From a checkpoint of a small mixture-of-experts model trained on Wikipedia.
Size: width 128, vocabulary 8192, 25.9M parameters.
Training: a variant of SOAP for the experts, 456M tokens, 9370 steps.
Below are experts of layer 4 (counted from 0) of a mixture-of-experts language model. Rows are named gate (a neuron's input weights, with its number), up (a neuron's input weights, with its number), down (a neuron's output weights, with its number) and show model dimensions 64-127. Each number is 128 + 24 x the weight over its row's rms, rounded and kept within 0 to 255. Numbers have three digits each.
Before each expert's rows: a language model's description of what the expert responds to. This comes from a sample of Wikipedia text that the model never trained on.

# expert 45
What it handles: Conjunctions joining clauses or list items, mostly and, also or, but, while, although, often right after a comma.
gate16:114132150138091096166138120115121134124131139169117144127165144124171168126127148076148130106125137157111087098140141182117130154139126123148138118084099140131157098130110139115190144125110090
up16:115099112154164150174159126124079139077076146114185108139104106117115155152075079145123106102074138107101133155113137126118117127164104170128132156152123126104113141128153131167127130118109147
down16:125129131107130151126141109077104104091145163122156105121127113157083095136137129104107140126125152146161104160143134142118137111113109129098167120121125124110138164167121106092099153117152103
gate17:143102104138150147181100153118131122129145141092117102142120118073130164105109145159116136133082172124120111165134151112111135136130130150115145140109109122135128110140123089127088167147137110
up17:089100137165152166169141115158144096129167138087159115109134155093125167098117129113125142151115131152134124158126176149103113096117132151110128118116102120109147154138110038122127138141110109
down17:112148148173147128118142124146156122091154141114085110142087120156124085136130130113118129134128162118151164117109131168137092144137169152151132072133158128120087126137147085154142153087140116
gate18:164129148116134112138150102096167120151146100087146116093144118159125098121131132178114061097089132142095115101103165115164144138107163166110119087119103089122161152162140131136135115137142109
up18:126114173153142118148126071102159128187150067061118134156122139130132130131130123168106096110080141149148069129092147145123135134103168161125131081147132086105084155132124162125168141136133126
down18:118107143124121166139083151107121135143170130154109166127144129099111116148127108124140120127168143085111154095140089151122156124147126163122126169131145143113135145132128086128120122099157112

# expert 25
What it handles: Subject and object pronouns in running prose and quoted speech, e.g. he, she, it, him, them, you, there.
gate0:122170127155125155113120091153155184138122135147127153128114111164184118119112144101168119141131102147122123150103094128071155116176119095151098121140121133123124128156126141124118099107093140
up0:159128139121142096088135111106164105149149136136122133127108129093073134128145139129125114143119082108137125120106090141126124133090116128151121132116147134099138112080121108126182136136109177
down0:110163110098093138098102123098117129116152117165118123162134107121114118141093121121137101130100149125165099162136108113140103140169121133136150146102133154103105109116083115113152102125136128
gate1:111141129159110105080124122134133138147129066128120103145142128106157091168155141111124058097092054140147123135124125100113166125162122117089137147141106126112126127125104109131117122153153161
up1:089103131140101102100142083090161156154111095131105140163159117127188128149149122130135120122108120098115127129134120140135132101137135119112090113143111186106176081108125140114139128147155172
down1:111139131142132127131132172161143131131135074156120143137131096077090172087094116122086120097100135081132133190121148108164117108142143120117142150096106118166138097133146098140109086135147141
gate2:116112143111137143148116125123121129143100138167119132104114119168142115130176094165162153092164113132149127120139106124149108091152129099121122125108192103140146161134125136087179125140149124
up2:121145137171086140141159132111162106091109123109142089096118127078123124152095137102163100134119155133141146144120143161119151165138138105147133081125121152128126117155144122136122096155160128
down2:140138119138137140082136154104133088103065152170174129107107155103119101115118167149145098112108107116111127125140137156124137127090099083151139158127096137134169123144114138185179133126107127

# expert 28
What it handles: First cell at the start of a table row: years, ranks, places, positions, results, such as 3rd, 2020, FW, Win, Total.
gate5:123101134127078106089104135096131147135151135120131181129130133090095097146141152129082147150088135133086120093157117193144125126095135123175173119118110157128113147139143140110114124111137157
up5:126100139125087113098125166074135123120168111161138196111119137114109092141142142105084125167074111115093132088132083186139131140101153110147156115131119161105131136125148128118109109124157130
down5:148135174108136159114106178147142125125139079133085169059144176159139116165158124186123125140164108119121113154125120145122130132123152101141163091133123139129138125144148109105089159124156135
gate6:149109109147136115144086177117124118115120146141097136126107116117153136134114144138145100099109069148168117145165138119159116125134122132135119144162101102091091148103152092168128111124096145
up6:150112132131126103101091155150107162138146160140083162108109093105147123094098103179137121121134045189179146122146098109147141106117124128121164124151123111112108127118124126105161123132107115
down6:158124153077152132124115142144138120140149089091077063131143145157144142145121146121138158124113138091098147129118155086126144146134129132150142108130105136137106139156121135089159157122141119
gate7:110112135140130124133145146099104144134082137136115091081099102148138153129172117136147134143097104084152126108162132082169119138183074081145143143116083141155096159107146162098117140097139125
up7:148180123144164135089111162165162115128110137105136147199105089136128113121105169159082098117138160162124142161109119122155146109149179181113088117152136140134137110142109121122160143165147122
down7:135140165139127155092168148135170159116125141087163101139131145143115131161112105146138156192134138117112105140141133149095112101125120101178094103105144163111156109134172145139114114129119128

# expert 62
What it handles: Blank or numeric cells and column headers in election and sports tables, e.g. Votes, ±%, Pts, Goals, scores.
gate5:110158140152132136129104137169159142154146094128111134131087114147144172092135129129113102114119144066151121161143140104142132146098123162181151127150098154137134119124118161152138116126087135
up5:173116101127149147145143149127109124177109170101117134150128084142139117142085138106148117139181106071150127112142127104130140152117183155135142137143105144101121115106130102071145104126081137
down5:094121138104142134112160144173105099127146138103077145146117145134118134102154131139128133157098121174132126144102121163099141123108120135142128111089121102179127109091111126067119192116171138
gate6:131145139134139134095149135142117131125083108134123115129144118086136153129093121093146094172116150111130096150151162100040117152126150161141106156074118105091135116150130094124116147113099134
up6:105119147135153148085148140130097134114078145143150100108165129116152160147090121098141101138120124110132102151160156097058131148154158128163085160075095122101134115141133095104123141108106128
down6:098142137130153134124132114120151153114151165112088115145115142111110113106121174182152125114137100190058129082146187154138152146097120145160138134150090135155158095111107134117126124168120135
gate7:127120136115076140162148116136148175070114063153152132149147128116153087158091145124128095075158148150124139114153088083145122117094104120150100158139098124167116088126106150115137120127158120
up7:174102128124148132102091145143101114174111160083140134133111149146146136093174150157124099144118101123130140144144082119128100147115125134108144132141152149141103108155104129174107130134132099
down7:160148161105089127104177120111117121165098158145156157126121177120117142125147170128103172140110132124132119116137126098086156128135095187131139112123104131108111157108118126137117153117099164

# expert 40
What it handles: Commas after introductory or parenthetical phrases, and contrast words like however, although, because, while, but.
gate16:128115161112119101106154135094173098105113070100131123151149093102099138156125089118145164125161149091114129121122143143116120094130136124171137171096118186138110111106140104159137141080156118
up16:124124127106069109146166148148135091120122093116150124141154124130091140114169113168139125122158152121123160143124156126071143116147142146188130117125130144143126125103169120159149115094137127
down16:188106080132072165105072099103086131125155135133160112112104111120149144149119098139135122061143131103150136119136172142138148137150130141126154139177129134135162120129115166121148129115126167
gate17:119129113089130093107104125106094098164137134096121106145127109104114107115130119148161139114149123160102096135142146143098174129114167097139111122129155082126146147125142101172134090119145153
up17:149139144142116146132111134112144129082142125134159156140139143151145153097118165116195127137151119140124163129158099120164141138149115145144118120161152092113125122164181143155137095139129126
down17:139102098101089097142141108141151123107101124117201152158130122148134117159134076113112109136118124123106133122126121143145141109147163080132147181137124123134136107155100166113072127139139094
gate18:122125116177165162111134137153129132117143105150165138130152102160117114182118081124112159115107119122180146130114161115153165127152097135155148139128166118086136141114148107161105137116129128
up18:112148190167123131105152160114172168093101112129140127154142090175152092145110129127092138110099105095165141095129132165137152101137152116195100124131134155072136135141136121154125124119142127
down18:128127175148147150142068134088094156126129118098122119136153114098148163112110095131120123111119155081162158180148130102136150142139082159115101151106132125147134097117135066137110129141113134

# expert 49
What it handles: Short lowercase inner or final pieces of common words split by the tokenizer, like al-be-it, in-ev-itably, the-at-ers, cho-ice.
gate5:077110165107098126110110136122160137157145130085153128148088101118090143112147144115143125175130128122165094120147117114132131119098101106117116166119100120121136120138132160111168108100151119
up5:137189123130147132150138113146103130145130133115144124105123120097092132123071099130088111105169154106104152148119128145096157148127150165138140115119133143117139105129119098109152183126154131
down5:093126112135093073119159148139129170101125151137122080132143167133128141111098161128141127127153119125160137182084123120136143104145126094114071132149128099094098158149159134125102101198087106
gate6:123114110133127113173124144106150106088115121127127167144132119146115130130133112127105095181089091098128132145146100156123142129125053162117129138132180106129139124145109152178104122107071156
up6:124127124153180128080131138149107132160094114166144119156084120140201144102117135136133119119127140147151143098118125158118132106140127140109158143113103126083144112131082146146098086138186113
down6:114168117150152166114137134135121124115132132127127148138148098112132127143128142141138102122179116147080121137129139136141120125172106149101092166140123128116124124064117106126108108132099130
gate7:132106112139127148148136107178129110124137138097134124158131141137082099113141098112120132107200134087104116134157123136154146107144149120137112119106097121107118094112146173153128152145169102
up7:096096159119105131147134128155147120146134123102109089145114129124111080128101132133113111102164164093140102111141153113110124100186102151097120105110109142106172112131102171172167159135146127
down7:134115095149146134172143151108098163148188106118139155142127147129118148157108082145162162090149121110114118082127093124152137126107154109147139095173146126120136114111140127104131147128101131

# expert 0
What it handles: Country names and their endings or demonym suffixes, often in tables and lists of results, votes or points, such as Poland, Argent-ina, Slov-ak-ia.
gate0:117113125140142145089136145144153179145152133088119106128124089110158122133121136115136127142107098137072136149143129096134119154128129144155106140108107154136151168149173098118136123085172159
up0:162136148114119082187127119116103090080108140152123139111137144157114152127148153097138134125165139131176129082132130119099117074135146117084171107150142073122122085113080133127127111146102078
down0:107108107119168111092141114105110144156152110108140141131144141136119137104126135134144128115186155071141055110113115115150106145109126120127156152142171144112110084138133138155110126153120157
gate1:113079094136154099148122138115125181103167144134127107136091088124150055168127140114096179106144088136109118119101117116125083127113138154174099122128128120153127094120114124177115137134123153
up1:141130096180141116160109098120103150124149122122098109168155097181136087142114128072130113137169107134123138146154130128131106129103148169159108116134118105159125101050135171142121174133128147
down1:124134122164104128104095125101097104135101115126151147175208095129131142089136140121112136081112136107137109094138163118162104134124156089163149123135115117118139114110115111117151122100132097
gate2:149168145100148127147140161109155149151151118117092158152114108112166127154167117145119099162088138169077134125107144121164116135127156110118056113131173143110151100093136108122123117123101187
up2:136150112125162107156080154109137142140110117103109155125099118147137127140167154117113123160053147125100134107145153156164095180092127113170133164098139140118138095112145109109111119120106184
down2:153103107119097107141146218122137162154191145127110114099091127134132108135171137109105193111121181105109139092152100149137093135114118131152113131143121148146125085141136153078130144107125155

# expert 22
What it handles: Small fragments inside names and words, often foreign names or apostrophes, such as Ken-ne-th, Mi-y-azaki, some-wh-at, Don-'-t.
gate0:150117130130098119117162155122150158124107136099150092137145183152069132086188131144105106135115145131151119154161116121145106093151127099117155113109117143119154098147118096127118137112127153
up0:140118145138088135118115143096085099110121133100150113145136162146068110141152138101109116089079138127120115178132131138153175111152114093123098134154138117146140131154165101128176133108099143
down0:129156146142122095131107096139085148108141091144102144137113123102128147139145144117179097106130153128129112118123123106136163117145155105157130109162120107186148145119099163156131086145118133
gate1:104116118112176158156163152149116111150134074103153160139111122136162143133162101148110086120109127151159099123126109080127104103147152105092117118140154100092127099134134126136116110137128115
up1:147157146161097113101109105106153144123127139156088128108140103113085116116103161120131152134131142128117161137134173136121146126105115163159117156121090146127109139122113134118110138117138120
down1:152137138126108144123144131119138121157143107107155105074114139120111127128148119122141117111116109108117102108098139148123066128134094090139111131164128146114113118131100172155130133096117139
gate2:114120103155112082153107086121109131090124091114144144127120129108173138156099119073121124133130129119135149139102115119158149149152063159148118135138142059126144141124144161081142113141108145
up2:148102125149148136090104112138112110102135160130138148142150154084125162132129114134114153137123128091079103146111163130113093145137168119119122174099129167138134122108098138141169117123161161
down2:153114095104127150092154127078090136149141117123141147117108121146110104127104132126113096109090141106135104115164150215156098098105139146196127117120091107101114127157126110135120112129143176

# expert 50
What it handles: Pipe opening a new table row or chronology line, plus heading markers and Preceded by in succession boxes.
gate0:110130152113149126172127164101105153122095153158128138074136128179147135104128114143161132131118110108086131156114169133141126132124099079079130129087115116164137145123127067091145129136131130
up0:122129140129131139143138145116140136150111133152132157119117095155147134150135111161154128104118129109086136170095131154145068131156122086105147107069094131192136142100145111116149112096153127
down0:100119190124129173141148140152144154121093111144105106144131105115141159111146122131127143133159131154134098129153174127093151149143164126168133146103108106137118136117139119126138112136121103
gate1:154100119148168084132132111155137152136138113130114156178157139064089139112148163113150122120134122135112146100109129151163134138106156119104137124156126139109116096145100119158149175086142142
up1:137094114121144197150133092079133102065140145076161137126125138168123095141114083146161145102132112119131101084133106126135159081128132143167097150104165140159187138123123113149182145186122132
down1:112130110134119138076112145097194134149120161138104127128104150113094138132153151126083095122110103143154113129108100128185122128139121143178161176154152103096124161132114132125100124110151161
gate2:076134130138143119095140130130121190135149109116138092137136129137104165088088123144107151134128071119150141109078133121136103136084128109116165127147137098091148136134139095130176147122114093
up2:109137142072164162075133085098120197135152160097149114137129132128122150125102112114144123126149113137148112131089117110141117127108148126130188116152143113113132113126112084122165123103130115
down2:110136144109126133162110082127168113126125157116108124127121129100181109133143117139142142100119141138079117119112074090112149140124143198145128152145126135126135085135149172132056146146176134